Below are experts of layer 5 (counted from 0) of a mixture-of-experts language model. Rows are named router (the router's row for the expert) and show model dimensions 0-255. Each number is 500 + 50 x the weight over its row's rms, rounded and kept within 0 to 999. Numbers have three digits each.
After each expert's rows: a language model's description of what the expert responds to. This comes from a sample of Wikipedia text that the model never trained on.

# expert 6
router:443463519420490556589515571405510509505450505475440490475470522543588484443453485454484474513455518456482490585477571537549563561437476452433579475528472477602496463478466528459532600564546563499592461455475481494436529488462465480508560471497477479521386586562541480526611568491453486547495450601442533429559520548479529462464499512443498494508473511389456431476535402518545465527570578517475408519451550605484512468361424480547472508636499581414552460571438489517482444565494501528467427522503508459501475452450546460513509507569499533490520431484583564515501533453499520517476500415488459511565554458551596524379521567437412483512486482450512499473516469447494520475454495531606393502551623615500479493451503605528480466488439480525461424570484525573435533498499543
Line-start hyphens of infobox-style lists and slashes or dashes in scores and URLs, e.g. "- Country:", "- Founder:", 1–0.

# expert 30
router:425467498488428488544538596484470502496490514413467538493529471558604521438455481434534451467502406513502510484496453499506475514454565469445506485571508505560435469446391449481478506524535451497461456508518514461420498395473481413461527522470475545452457606529484529537541512525615467590532380578438467424470539491566565544534527455453472493460472539406557444523455423458456456569509582488583492481372556515512488436453472443449507524640503475510503510554451459455542466504590508580525454538471602488491473509446565545524581522539489534360416449450534537471547501543503537456521526418489496531496502492518503521418503497403436519534499553475534553529594555528528549567459521443604389469556582530572485503479546526491500513512427546552493465538397469575467633427563495
Wiki section-heading words and markup, such as See also, History, Career, Personal life, plus table pipes and label colons.

# expert 18
router:498549517461498520432530506500471533464461466479469553515451554563503541374411555441494495459470386524503536517509438539500639551414501390396467437495517506539484432536363602445487590526509462488523453487489484432482547506493472469569487485515477440567451545550512478546608556500525437467472487453452530517493531485588558523555469450530462568475472505454495470445402465524535482561492458586536394558449533509484532528440457388418559559538522529536568505509451424433477471504523483454553456503498449481480500507440511541472488547497497503492513478470512586361495522469489472569415643453488532562564517440472540443445464558409438552571569430558521546471599507483432553457472471485610417457534501454537405433536455580516530506519406448454512471518475488580468502475497569
Prepositions and modals after verbs or participles, mostly infinitive "to", plus by, from, with, would, can, e.g. "effort to restore".

# expert 39
router:514500546482466536499448602505463476609491484449582546503585522494670452458476563518522480561456459546482497540587461510555514553445564496540503356496541449569509425507412496421536565484514545531512437462458515463502494473547432517524504575535489486454393599583598520494577538573514444569489441538509532546514483511608554474471540458498443501534489513444489459461498485561577418501472525579480521453438508531586536537472361499400507476571505588394543530482460430454565474504475576450450513561429483506486442525475570475546573521624459473430526544464631567460464496517427555502477575436510480526460560453555519535426509499445491474536480492472544504471560522498522544485477460511525373422550524562526487514502478549528510556476518550544409498402468479516535550500430493
Syllables ending a name or word stem, especially o and il, such as Pas(o) Robles, civ(il), Deta(il)s, Austra(li)an, Manito(ba).

# expert 38
router:527555513441417500477501563471490458530550541536497545508488500580724473418400516555537529486439421492507509520534454582517547562434537449483470451566493469544487468468452541506483532527490473492515434460462505485463487487416460540473424561499472477513489619508535525606591544551490481503530446607413457530505580567566494474514512458416516542533483615454538533538510507591582538555508489536531520475405591530553499534470473452400503554530533566502469408502412381406518457529545490578476356522477579460470474463479512465514533519505505485449456501492589535457510488514524539627523507532478563577560528526507513467410459482448415559495524538448499536449521484461545565521475502434539439476598586547532433515529487465567542517473439454576451485460426575550529524469523541
Standalone digits and small numbers inside pipe-separated tables of scores, chart positions and statistics, e.g. | 2 |, | 7 |, 1–2.

# expert 40
router:410466484401494466379606509496522514505545497563547529466597580542628525433482447460439533458511458551483509514498529439574549490478508480437514426535522493516442429534463506476422508501508496521511476567413485457464486478465463526514541550578478470435449510477495507605575540497559448518545530547407477526490595556587482537478587512470495524503455543459483433487512381552500467513535512466541495570480552518505498563406477388459531491498508516498579444476398421435548420498504419479488466512456558549465520394508569477489596496525507498421447505423527574454450470520476525646416606456466416476599505484486488517420483587510505549457455522483504548482582548540517519457491504441457305560520591582490476527471476542483481535517521458543463469503445516512448521488524596
Pieces of Japanese, Korean, Chinese, South Asian and Malay names, often in cast lists or tables, such as Jo, Ko, Ka, ō, Kual-a.

# expert 24
router:479492544389481438443497503432510421537522504510517468570534494513614509495435520424478489446437497489450422455514418475563476533483539377476540450517448478527552441398373554355496530590553511501532522478488475473493502422524422479545577484545490571373508489641576534604571497535592474595601416586480521513465511525574446467539464467551478455468498478439512481493517432535555446506478523479490570478435608530451478430497532516460537528540576535493506470508519423468528475512518408478438514548489480441465580493566565456547507587520538598389506491413590541489523465582519504599450497498420550550511480453512492501429480527457493468485487528484529495518544542512548578474447517551576386493475574529552547503506419503488519546518466508549415485489444556492469525484490564
Month names, year digits, and time nouns such as month, years, season, plus commas right after dates, e.g. "Later that month,".

# expert 54
router:568509526433446476524515579493517489549450465519456544520469520589564454414464497419521520522475454479435565505479580456571527410441534450463492461501464538538529425504384571475471506573442493428478471501471453380522551432515454557543546533463520505436422597564528491539626568478544469519482489529460501462577506524540467511473475446518443495456495563459481473559391443437615533501425532533537495494422492589449434462374429424460469528534460552566549530469489425612540493498546472528464420519415450491499457468466557513479564546475454422506478516451527625545504483577524550633465479428469472580533520448584604473462421566476439572490516540505455476433586522514473561459500492517488422517531538488526543566516560507504490550394470500512437500570518513601555507468453482
Pieces like ent, ant, cent, lect inside words, e.g. Byzantine, Centre, electrical, plus adjectives such as other, major, previous, first.

# expert 10
router:518484445446497454575498514500519540544524463488559529435541547616656489434468587458434418500473499444436473535577518509609510618525516463543565422545539522605477504498385475458425579489526537602538506488417459445479549494562452519522505530567483479473421464622577536555546587559514478530465489538489426506491449473645543513514524535436405503558517536438530488461488516521508505548592517565529520460428531582542506548487437349502469481549517533481515420478540436482522477563490499581511492551460493515497523500510586554598535561510486511415503449426600536443516535527409510513517552466496502521548488522527528469488507515479385548530549518509553531537544544522521569487389536528481419488587562644536448544474493514548498555505488519501472463469514558532494525505408523
Final pieces closing proper names and place or institution words, especially n, shire, ville, ton, ing, as in Norther-n, Portadow-n, Broadcast-ing.

# expert 49
router:514527487445445503529438451465462539571512473505524485600530492523606489380460387417456417421448488544480482560446510478526576436428454467422520433529488485660499443515375531515499529466463455477537508499445451466477495439502526498509452473512438415415471497581563480539509579551577475496534505571553560456408504556515547522549504489477446540585446525502555475499504474521521524554515597512432594554439540485554537465475435475492464554619545563459510505545454466482472509546503586500442452518503549524499535431475557498531434615495487518473397471504556570438471503503492565579490455503439526516525586388495549479532454533373532525518444521540530492492520544454532653485568485536547400411481564529560536475482535565481487600451435491542452463503482437501530538507413502
Noun-forming word endings completing abstract nouns, like -ance, -age, -ity, -ment, -ure, as in acceptance, coverage, uncertainty, investment.

# expert 59
router:514546501462425511464485571493461488504513505537534472584537494562625468371480541532496445447495402509413474553506497523522578448460498440403498471519532431628536454453458502551409595487579506529533437487526466506463437503480499556538479489455525438503475445533490516465669602535482516555540417546456462483434517565579565450507575493429504495502498539408443453486540427471532460466461489473490522613399462481481549550416461425495457503591524530445577527552418489499542501464516511558448416533484507487430507485538503512495517591587465542381470526480469574492440531483502515532471505412471481502487497422478533468453429506389473518448441498516503572560485568482542577446474561526494389435540639490556482511537494580521452495455440509603511506520469504578561550454482473
Word-final pieces such as shi-rt, kne-e, headqua-rt-ers, and digits or pipes inside statistical tables and percentages.

# expert 13
router:428515482489462448473465498475548503530518432465516419549533543544592462416449450477523535499464483530541471525545477525551467476344558501460454361519516453601527522523477588438550541476476506541497435479449548461461495486470463476509462483515409520430438482512553504628612598502489507540506499525534474459518506551572468445458442487483463547539434519391504461462464483551447509583428556510456444490434542554528515512475488375474468523585523583515532428477434437423488526507544597500453384564452529469441518477447559447514437560453448515450490522424593639446533482564601543551481555456496532553564489462510479425430541449413412529516523573503519518497466586505515567533534549447475453438534661550500484519520551569498524514522474558508521469535492480590538564495473523
Capitalized first pieces of proper names, especially E, El, Li, So, Gra, in names, places and lists, such as Empire, Europe, Earle.

# expert 53
router:463554465439484426503425455465521527614483457485551466492538512507585426424439448555537485550459446467474447570501500482540603427487407412466550487522462445594451463477399521494494490550466487546543525485438516440485471497574418511495477484478482495487450561514510442494547506540517482601553438516459497461441455504524478435492489500578485466484426572440516453521449501535600534463510565536543528537419528576422400464499511375446466490584475468428466552542464511494590499497561596520470476577417481479486572476462525615552533508545483483530472478464541601429460538548513512532420470470455480494508589348566511525416487496473466563445496378507512513502497491532538543466460524515492425538607630612546544403529490546433517530495441492547488461512453592508544475488393474
Verb endings and stem pieces after prefixes re/con/ex, such as develop-ed, re-n-ovations, published, established, con-duc-t.

# expert 34
router:535473490411490519450534499508541473586534512511558485486596550597613538419503529565488437434480474431414473448441442467592549471456435486487484427477464509561553480453506503434480514526506555476576479493430544386595555436453519484505462494543489473379515592542488506538625622603575449498535439535520495541448526550502452474498477465526448496497540546453492545504590468512601470549462554491472512490395544501473479493397421494405543505536500518432504523506473422444515454553507498449527457560527452416508590544561614543440473630532578553459459489458594519410456517535527524566436505447464480510483461475574492523391421487450471534472526537530503484475578561445501548513467469551516399465497566563499510450524393535491449482470421478499532544516500497575493575491494546
Line-break tokens ending paragraphs, list items, table rows, or following section headings like ==Premise== and ==Recording==.

# expert 44
router:459523469442472483525490609407521531544450450481513502513496509522590513537452514485513452472442489485468561578490496537520512592417503475492454505567514553566461390461401501505499523498529499564536368471428484464405460420474510517548519493513478524483496598503494458562645544460468507569505450506440490424528571522583532482487470525494516535509441519397485499566434497540515489440587545525564428537364564547538493448447509366495590512677524509519502525548418464476505471517538492566521502569431548482472491418505552466507586515512497475468502503443609612483532461463556539492531491435523471508508563437499502501455446540466446566514497512486512547538463462558488567468364501498529364485590586484543448537452496547602475546543445576529488437513434447516451572471462505
Field names in infobox-style lists before a colon, such as Born, Species, Produced by, Music by, State, First ascent.

# expert 28
router:418542510451483514502520504517530516487478429472517459540572505550636523401455458522491558541529479442472494468469450499512600524436511497475543497444509462590533489483377498502527513507463493536482464520517468460521529472536430550500456477498441441452445539533493510562606570549457472578527497538427475502519547494520616558456529577469485503552513513350495507488459517579497442524397537539460444510367497590506452508445420365450482594532550625448488450545479376517554524504492417536510440551438486470541542519530624477492513533460516515506399457528540592407486518575531565531534574424404499582536480513580501482391445531471463538536530505458555519523476594533525583501444525479460415483514630502506436449563477527517539545465562527512463549452456535534529521553508545
Syllables inside German, French and other European names, especially e, ie, De, Ne, Be, as in St-ie-glitz, He-in-z, Ch-ie-f.

# expert 11
router:537534506420473468497556545442504540441549469522498561541490449480491510465554515496478486452486466534490518508511527501523553442440491423441507531485513413533460437524386611491557570513538464469533440529437517431419588430549502427512536526574505503518460549517552512568530541545506396561518439456448501604492581499504568541479511463547414458500516510476570579444487415475574522491519530606623514572497473555491474518488459429499547486555477457391525553545458475547525481560506568458471466516392485503459553489479592601432618581537504519462484470522589581482578476511487480628500517442465536508512609506502565444410546549407409563539550541452506499439516532451539541522527477548555490522536584587519445534510618512504505476495489495640449483522491563554525519581408567
Forms of be and become and the articles a/an, after subjects or as/to, such as was, has been, became, a.

# expert 43
router:471554526427521458455489527442479515532482398486480452539600546508673463462438419501494581515403449501452472467541594557570575503507430436487481426555485460544461413439433515419493521552507527479589511542469573528483552433455546486491554544451470491426517502572444568608537575499569490596490394534429459529510556572498471528515500476442442487486503544417475466509552499572564531530490485548537489526469531513525507503421453478484509539597547484442509484510380390435531459479456441477472487548453524503487488458479491536530526544509467541459486509446580565503503482555517487612465564415392494599499446418535463522403452465494494556440535520546496534459507470561585609452461511450555432454559620543471585553511482525474564504532493521534465469450436513593497585509457511
Year and date number pieces such as 19, 18, 27, and raw byte pieces of Chinese, Japanese or Armenian script inside parentheses.

# expert 33
router:500537449379469492434505555469501465577533476429512496552502514536469475408422546453545506474447412559458484514454577479506540462422448538433406437478586454587520496538432600439467529475559439531554444456506416498480506487508540504537521460518461525422494530527521506518479518518522490461527402420460413483531435413509566519492512423505393577487431588476527574539565436447549548540466585538498425490452447525480540559460481532408439526597543496496503529420492455451548511546457499507497553550510430485473537397551492571511497579449554513509498478470558594471462550535536570623471587408528515520491522422532487445529459460436446500524519547555519537480607611489509569577533487571500433433545639507458529527496620573475508536490518556522460513498434516528454572521427474
The article the or The, mostly after of, to, on or a full stop, plus sentence-initial The under headings, and them or then.

# expert 27
router:441533557398425545490527512490554579546457509546451505613578473550633448410433478527457483498494444458463449485429468549517610524438500486437456422513527483593522451464436462513512530481448457508515468554470415444484548428502442533531449550494435498519449522565523496549589580514577496592494406574499528447443471489493508465524465556540412534476454522401488505518480489490579499540520533501563537577404489506428506496412495429519510434569479568424517503549454451492559572527517495498519518537475516553475574486528530528544520398506520501440509401496568598437508533520503473563427522415499531548391578424504564444463530477456501494484471564603462533499561544506556586520444490473567383450568578564536483430464520576474411522533455498570532472472432528623491513493460505
Second syllables after openings like st, tar or car that take a suffix next, such as ru in struggle, ge in targeting, one in smartphones.

# expert 57
router:501468541445475487461497504504422460514433443455481514558573494559640481336369480480519512534529443539484512533511503505539499556452547478471481376516480531520537430445355542480527577625499499506499454462420491447508444549517434452496482500500526446471405529614547516505582559555515410522568476543455495519554531538580484518505488434486469465544501614463518517479572473465546467575526460492500489490471556504541473527482470418430523465530493563465473424473451384445560497458528455578509447504398555523457519461525580513474518503530567491502525426461542517497463427549535544646532566535442558507516585457465523451390487560440417513493501482482483535478567545500530502491452456449532432553537549641503486540550424559536454524538514475539525453469435524617516494529404521
Pipe separators between table cells after a score, name or place, in sports results, election and venue tables, such as 4–7 |.

# expert 16
router:506466536445427531464393430470394516512456502487522551503490524472494526403497534554591512459500472484483532467468403558493518573401538402515487458566504439612487437478356494486468550507518523488519465411417555438511550452470473475526495446422491474469456539588559475551651547491562438474498497536517516503465552531586535584481475506470465526499380578456468482420429439545558549474486540566495499582457463524446487547418426413430442539550489535489473510482474436468495489552493582493520486465492488469459512495449524571562516518500493561486481482477573515460500510567587524567483637379462490484533436441519477458416532569428379532515514468558517485532523528561468483516478420444529359500558524609569444476446535535480499525492498447474524482488448446526410527494444572
Prepositions linking a noun to its complement, mostly of and for, also among, during, against, as in premiere of, Straits of, residence for.

# expert 15
router:450488517427502465515505536490523537534465454454538477485538492522671504412429515473489446530475474492402476456512509475568514504490527435470489465466472434545514459552415546489561458523546501516505483492432512450487463460523411550567474462540424472398448563577514534477536617498528413563538483560471453572523475510583479533434517568437439523484451487435452429485477504500510550549442507492442464487417629535513484544384461402476506552545531571524470411478498491469521456563565516578558512532428486457515503521495617502599502522476509504467513495396612594438528428452576581505555556455496487500482544394548516518492479541447408494494504434528510463477585542463496555494531479561526402537487582612441554487434501584422456475497457487541469522529510421596459598444400480
A lone capital letter starting a proper noun after the, of or a comma, such as B(loc), B(ank), K(andahari), T(roy).

# expert 25
router:406508566450459482434477522525531504473493468505481504555539573535645491455475518491456519482475492458536557503527474516581546466458472431408552466576519556528556503428376550444496525512538555519515446445472467486478434489619438474500598480469476475505397589517577525605611530522487463489538522497450462562476601619578478563496561489448502498532464487390475534578514476530520501595548478469546471510418561557459464564429521365503463555494472484523559492538439468418578524499498473586480411492402497473494569489476515500527509498537498535409454453498533547505521535510546591516526568501517419597504501461546475475384547517504477458450522541547477444494538460447527514556549529493542479538580617549496474465481500547501458539492376449567501528494376528557459568451430586
Plural or word-part "s" pieces, word-final (Albums, codes, Acts) or word-initial after a space (slalom, shoulder), plus es/os/is endings.

# expert 7
router:537551527412461524449540537416491456636508473513545501417528520600632545401471489524445451470526403544478416487469514498525487502423444487514575453572460512612482516498454553520477490487504554505518465467440533489527521492488476501437501475516516530404452495585520469505562517531500484474556373482479528438493481542515492520470459506465496474574489498407508464456553499565529425535507467526469493533378484546482488509380468472432560562522528482452458383498418428502588454472556511507474411513502491461477554476564568507445542523557409538437497502498617508414469513609557522479474592459435430519542526411525602406352506468462485534394507498556456533502532541469474479466465457562507381450540639566521500470525485538472435469523509490479509502446454530580450515488433536
Sentence-final periods before a new sentence, plus closing == or === of section headings, closing quotes and ")." endings.

# expert 29
router:415503525461471453474491555485508464596416500466555487490514541576628497414397488484458468467456451462491499496473467519528578517412529454450578434510479433504517540537433563481468520472515490447511504497461486530417444394536467519550509506395435479485481560657532492548542675491575524436514525558444479469472582535533505527437528513506468513503496485466519506497518567511504479520458543552527501489448483557483468519457486344495455504569505521504487509508483468447523465513531492549474495577448490442485536491559483488478633583466538513471519492454570590441491470488499537521459589587442527558493530393536613585382480545505465478425547550486449509515598498429565537440469581473589395558551581498563526456531475532531419533541536572479451543491426473591501602554537491
Middle syllable pieces following an initial consonant, plus name starts, such as b-ir-th, sp-ir-itual, b-ill-ion, La, Je.

# expert 21
router:444498511406457638494530552486510530478514440456536520546505506524634462478476508519491426496454504508426492558548494549502535538447575479457495485508511496576459421496473447513441537489504456541490410514512487477457514483550459430488452474469475520479425520547508512551588540548581509561610339540483523452550536535584500457564515446386488518493472595410497449512484431462525531472539494530563513422310477523536509496520458451498564552569511474508489491595404497482639428478560534536478469531418593535464426498485532531568504515549522520427478439463623538482457512489464617466474504483481497467503468488477484548450492514441454539532510458506444586548465474469492567501473518443616409534550657574522438506479556550485495483485402550561544496553479544549512583486517496
Pipes, blanks, numbers and short column abbreviations inside tables, mostly sports league and score tables, such as D, GF, FG, 8.

# expert 52
router:406496496454500463525451548550566534586584499482500490522582562537606439432468560411562472501493417503458566505495513490506494521422518484450520420527480433596473449483408519473567534542512477494541419491477442537554519472550430504486491501468442510444448561504476467576556540518533484526535400494478489483578548611497503551586474473480409532512499566396483530449522473501589451487508542602498534528475463534523548530486487379440426545556536522523469454524456423502519504471531533472537513611505402481498510520471629489449605480552542529479469476447608618478450473601477521563421591443494558595477542500526601477442450552467497479524558471520578485547522499519489559482526477485580443416576579515571488447502518539495435570462420575502463522515458539627531579518454501
Short consonant-plus-vowel pieces, mostly ending in i, inside words, such as Memp-hi-s, Sta-ti-stics, pa-ti-ents, bi-ologist, mi-xed.

# expert 5
router:498558532483387503533472577456487543626489495413487504527553531528631526448403513455494516457449468521455499562447436507575490571505587468451463377516474490547537462481457538488539538557542529455521452515472520437439584429494495521483523484561551468382392579599571452587592597567512450531488441593473463565498463499489570506527515477488469478527479542436497539505428472562558535473465505481544530483366463573511491533485454375370486549560534506538570463482501473523544501552497561566505362533398523539525472511482534443541489562603446520438515453527528528475491514471552527553509545406439490525486599492489514454387405502414452539510503511553518504537479492465505544497461530496520443504574553603474551481476552517501489562495450461600496467502475480602475512523527523
Single capital letters inside abbreviations and codes, often in sports tables and politics, such as U-S Open, WWE, SFR, DF.

# expert 50
router:522483538469498472536513546425567510538493551477525467487538506538581486448453457546523535413456429508442517536461481461508580463414511442454452408533508519621492524515434560523454563537523502498517410502482428466418493429521466519530475520487465473529448559525550496494625532534569429476529449525478510520498534555546496510511533546509425520453513576442472499569422451457612532484529492496483552598397468498477525528396485443498465495570517587540538512488464389513512495564527491542559448426510487516447574491510554479544500547558491503430383554493524589445500482527519527564520508420494510493461605439543540480515391547410428532509504472542416526431512546476469604532506458487574374416555665512583502477538593580514469531476460490578414515511389589600484499531461474
Past and progressive endings ed, ing, ated on verbs in running prose, e.g. talked, walked, calculated, plus him, her, self.

# expert 62
router:479567489470405476558435455522477562545475479422485545514540573515575517439467454528524509534418441456461546524497532569533534531495480462450462448544430447495449440483422558558520499540589499561540450514472581515517548441492467460543533487517513465409388533576541516584562591476535484513538502492457447562502546586550494484609535535547517500525458457411487515558479454567553501516464538559474523470437570611500472538481427396432468535603519500485553431451384462440605474605525479570543463491362532457441515469467573515536585542482532508490444489516569615420527525567547580494484562467454508515472555459509529490363486528501433512477429488533512530471477517520476598470493584514462404550547559578441530488524489468516492585566449484502448459440557520627497507451491539
Single capital letters beginning a word or acronym after a parenthesis or hyphen, e.g. North, Qantas, TV, NCAA, Q, X, V.

# expert 4
router:426555463427443508509442589509484483541421521487507453550489482590574423443421516451463432426551438435474488542552456532554584508394602477497494533554505457570567506421432515541437515513509499486530371480462441473550398485524482580526507496532546516456505536563549513552634519495500433468600486539498466532519513493536520514496536523461524450544470582457528408529497482469542462515464517487510485538417569560470531490438478425491547466657489574524454498563459399437545458528509564521494440589445568430486479435524520377549508484565547552462496499505533575506515472477597553566465486400435531457579492414443505548441446516468473497489464432563468578523554455554546547440459606490505368459544566481535506569538523558503486510480464486531497596456518512589445512497491483
Words in geographic or building descriptions and measurements: in after located or founded, km, mi, °, near, north, main.

# expert 2
router:551435541488489536557489556471545493578539477497517475480485577558640510427439493544463550494467503550476535468496502513562552523439516523494527411539522545575530499445465534513463556529531573584530467500437450462464517495561384460558494536501397486448424594583536533545588577473566419514552437566526477554553459513611616546487535545492373513494470556427538474562453498523571431572552540544528571485374588576520494502474495436407493446571501481468529430462460434430455512522468454516539492547443504464446570514581542504583463570533480459484442484481542594385518517532511496535550564414454505552490510479517572501457513523477473509444494465520474514528580533511561487541441369491525397444536542526525442467489530532534484550488507522546401478499369524548493595553471496
Short mid-word pieces like ke, el, ce, ley, ford inside proper names and words, e.g. Bas-ke-tball, Bar-ce-lona, Bul-ke-ley.

# expert 51
router:469522548463499504455518499445540552533540479396520498592540551493640421469427462514460423460447520491432541531616461554573589588442419375410501439571504562603535520420416500459472551547422534470530502481519496487494500482485417523511544519469490546489448585515604470473561550628570467456540441510503474448420505546551462444490581491517466585528425600389422506548539458539620482510556477531457431568461517529420538550433428428432488548586406479500465517468429472492511469520452529546511422554491500504472450458449567522535472529538511515406510503531549580507472524525475537599495497419422455569490543455483563464497448525408512497532487487546461495547522563477516537512518502542460475459584548534476519451522507543497484515513406487587463505472458562516453566482458526
Word-inner pieces, mostly s, that come right before endings like ed, ion or ing, such as confu(s)ed, ses(s)ions, commun(ic)ation, invol(v)ing.

# expert 26
router:424526457419468436563487587487467462571393428447500517561468484544624523459489520481482432480460502525475494538545500538520577571390570468455544502534471526567509433458471547503430552469517487529517392444410477469515434426457533548486528490467482469488423550518513513588622539487510454551504394487463490438517432589511536438475529513392533494526514540462502461500465474468534506485479529539533445501420564513462510477482466386484532459689538543479472459524477479438513482501536527524526473536454544437430432462443515428490528495476534511428458524502576587520493437477551594500445463443493433499518572425509473483386472537450366526538450436481489609547558503542537551478432568467575375516550535480501449510504554585582531508528404503546472473498428467591441530482483472
Punctuation and layout tokens in infoboxes and tables: colons after field names, pipes, spaces, line breaks, km², ″ in coordinates.

# expert 9
router:486532487436459475481552566527500469594542441556586511510584581533612518464481560560511495498516470533520587500485474458510514534424527460475500373532466562498558549557406506400496532499468526519507371543502473526483458521533495473552492540427509465474478577556517491528614589533524433530553452504572515503459503504537500505437529423515494487521509511352467426427512512511494418492505569499543522522442477657459464535384449435449480467576494533482557529517439440475595474529567518539509440539418517453506512461485632508524505591516513460445476435552523565546507473478509517532505587502513513474488524468536529486411529516389450480487436532530506491496564556519518570454472539508589340501583530532601520456536530463527483530492415554643527468491447510559486604465432539
Short inner word pieces after syllables like ho, mo or bo, such as s in hospital, se in those, es in does, ies in Huskies.

# expert 17
router:395485533433503545583492544486463552593411520570529448522534575527628465405466479464448536505429470590429441508487516525539537561443560458451518485553461514632484554456488506416525537514511517513523480454452458503478559473489449500546526512567501449471439519564602497534600567512496433586526460558413537457490497488479510455449533515520520505531461532399519453442519493538546517575441497544438503511495481560510548539430410449457485526598510523450492461551415445500539488537470521613464430467457440462502539470476502466506478596590471494451467379443570522499531571456465529584495555464526481470483457506533492483379448503433385509545521427558576470490544482444492553530447461512563399449528602611513546413478557519435487446527477458520518513563513488547477589566385542
Hyphens joining compound words and word-initial prefix pieces, such as state-run, anti-Soviet, co-, inter-, multi-, sub-, re-.

# expert 8
router:496501523462468463541456520490568398540494470507490530452534561551641497438405530442530537472493474464424564457408421509525557544479527417475507422507503479501490505502449512515531546494444495508509483483486482502453407543446419562467464456568505482502501637550496461565581567526466419504473489574443469479525517513594505577471589495423440478476506435394537458488462494514458491534476498542508565522418528558525472495427526392419494588559494544533575464529457394482571513506523387583463416472410491482515541550565519522564575566455506471448495491461515581497506516493562502536443575472442493500495501490562534535388515517447409520523547518531560531460497417459477551504437505473456417532571588541469494456488493531506398557616548533606483560526379514584438571540491588
Word-ending pieces like ed, ad, d, ight, ong, mostly in names and titles, e.g. Red Bulls, Hadlee, Banstead, Dead; also New, Black, Gold.

# expert 19
router:530524488467510442466486544497494550481386428512521540492481561545524472367408456452539545531465481428456551561534480463586519499436531430418483542569420417654503512527363481465466533598493506478584484506467489495408517441492430475516450491525490513454448483555538460552553521514514528509513496505550444553516515541537542456518485451480454516475468541342479453496491465528571485502530591509481453599477560514558542481375436406444483471523420579518538444524516468554503470568601529572436456532401458514483559472444520497495493547540506605409474497479605559413558564550450557536468537469464561546529511441511567478390498492451402536532501500476564477507530519509472545445523449475533411509577566553510480526431536572528458491463519435497478493523461543574415591514422513
Conjunctions and linking adverbs joining clauses or items, mostly and, also or, &, but, also, even, still, later, as in "Name and location".

# expert 46
router:480578491460474502579449522495505523501449555503539456454515458571579460387431506462500532442506500557514522568449520525523543506389560527499561406510482453549506501519445494502418495501521472502468448493499537495533548450476471518500521580473556407525492587530528602528641625510530484500448481575471459494543527542500514478541532477570439507407454465440595475465457462542549388515484571495443503565483575583532542482488446397461538544634492497419499463459450452525587531498473452567454444586457498525484602479498596509455540525534470466449487509413584615455480578501470499542529512425469452554448537471486579424498473473451438570533484476556525496494524521513550545441418536512551347499568543590554516500470495544446568492511465546559523487438457539580448536555369509
Middle or stem pieces of longer words and words like public, plan, design, as in mart-ial, submach-ine, counter-par-ts, trum-pe-ter.

# expert 48
router:458594510453453439508494550454505398562566525372541533556482497518657464427423547471524487498471478514499491483470495534538504512430528433424486491485523455584510426548407478503513594513509503465555442467492527505524532438494445570482562590499489450454523569577593549493566503554485478518591504604528455542517518606529495525503561435464490528528404562522469461501466440550527531562485549524512555521444492604524483505509440417456474585595544561472454426483516404486608433505503497563524388542457524452467488477485562509529574490497463494485476501440589531465493493531511544599510488481407533525515525434441556427450507546437457500517538431585511496476492550484457582508473539478512415553563658548517494452525576569469435579469433455564512483522489540600537523530492603
Numeric digit pieces in tables, scores, measurements and census figures, such as 00, 50, 100, 000, e.g. "250 people".

# expert 14
router:472548500501434499495416546482451477469550455483531571498521445526641510432430571473515464516506530501471535505490570547598468552428548535504506453522459506510430448498412551472458546539567545493488540534399497491555508494484497452523504532536480548423433561622579536521589620473509412546504364568434382506489488527565525569447515438486515555559462494428542511542476539548563462544536453561484491526437526563539399556432435376413483477548508543461497473555447454507500438571478502550516472514476480501558558569526523548535573548535452424456384486436494569433497494520460522576551546450444514507521535488480545516488477583413407499460568499568532589467521473496496559488444485406551412556572498539480507551546479549487489481515435462601497426500536523578435584583475493
Nationality and demonym words or endings like Ukrainian, Canadian, British, American, plus National, World, football, before league or sport nouns.

# expert 37
router:461499474423395534497475505552570454562542554459502526467480466523621573472405473453465486428477469468487521550439492574511554497414541494471520464546509480586463469484428461511499545575485472507492420498479506485478481417515446509465504502522514515507425597538558521648639542475584522515519429567430495478490557561552564492575556431475531477585492576394574494529412472516492482560491532536519536476440559549575401539455468392420493529561556535548521436548453407467492482484587490580419397558414609547481456433477531454520553565584446464482445523462537566518501478492438580561517559491430543513542514527511537474462489485442474502514537542478499572507551463452513517492492520440547374547547588568545415474497520446581553528481497554550512525519471521499563542418538555
Header words and cells in sports and election tables, such as Team, Nation, Game, Year, Candidate, plus pipe separators between cells.

# expert 42
router:436413549416460451502541528517552488586461446510557599510486525564573475425510510486530411438449491517473504449407489513485605520488489466446504408603553471635509504460411487396504531517494564480593476426417478486550500454531378541504566441495483438390436500481550471520562597524552480468558427519470482450480523516538543511435523508378494437492515585422459481485466428527529506548501531512560479521421463560578497484433460400366397489515529522555523425562488430470512468532475495547549480479436491494422500457547522464516490579522472497465469507426577569453497529549462523537484573477542512547512472465570516523430440527450392493500424558566465468523559501423507588563474419541534413459550524462516557511536542488480572503451472504494447470576438504562496560497418497
Mid-word th pieces and similar clusters such as ph, ff, mp, plus capitalized The in titles, e.g. Catholic, altogether, Empire.

# expert 35
router:505545495443471488478531457503455539581502480510505448539504460569634431426458427531409432413453465498482541510539462507582513474468463395443536447538484495565494497489398505446453526578482477451556445495452492432546460480529411449479578565581467556516400496492518468514508613523537537559455565539449439517499545501602511451541506538469467497539437535494469468479485442415597538489548569513494506522427454541470429512493421324467553499564499485453483545550443489483505479481516520567474423490482479471530553458401579562492571515541486579476452439382616617471497540522453505598447475484483513595457559380583526447479430539466505534461401513538490528477537570510484528574505509494510458489527565545551546503514504587444466543443416530513463483563479495588546468496420500
Final or inner consonant-ending fragments of longer words, such as inst-it-ute, prof-it-ed, adap-t-ation, and the pronoun it.

# expert 32
router:494565573409506501588437550526517545477473512413490496551558574500628434389408530466523459537478487453436566511534464462598486607440548483455503393486422522550431486490455530461501516498541593503506452500411526473554468497532487487566511489497502505417453516553573518498536548480510465473512398504468463516500542593556507512465493565478466549577500536486528442481533496594442510594497442510469556506451611586479513549458492482454515594643539482454489449525487423456549477538511478494506460493451477481488462509532523516537523595538494512437498440426645601483479406455551513566470577493434483551506545395500489527446513579475395561502525491528548488564475534496525518489439521571503346536469592558492498489477510617473506518523497498525494568420507532584549608529478550
Capitalized words or initials in institution and place names, such as School, University, County, Court, single U in USD or URN.

# expert 47
router:407491524479476525499494525581466490571442465582492429424570488571605474376453500546559550429494426446485462526483464539543520474500542494420477419515435481510446399436453504511485576507548499507536475523422527528498514426453430422510409525540490501464476593539551456538639522543513438562537458657447493470524546526511497532476468471482573531568535498454531503521459450502580543607533528496482537496463539572469478502418470425458561477520545451420566483505386390451472478530607491591473474494446590507471456467416554522574496495501433508380460501508502566475459495552535510518492529458419538490553529497492482506502465525409459571442545525451534480529548507409578584491478500436654484483494574530528425507469520556568470591503474490537492487510414549558513508496481578
Verbs, prepositions and dashes in athletes' career prose, such as played, finished his, signed to, debut, married.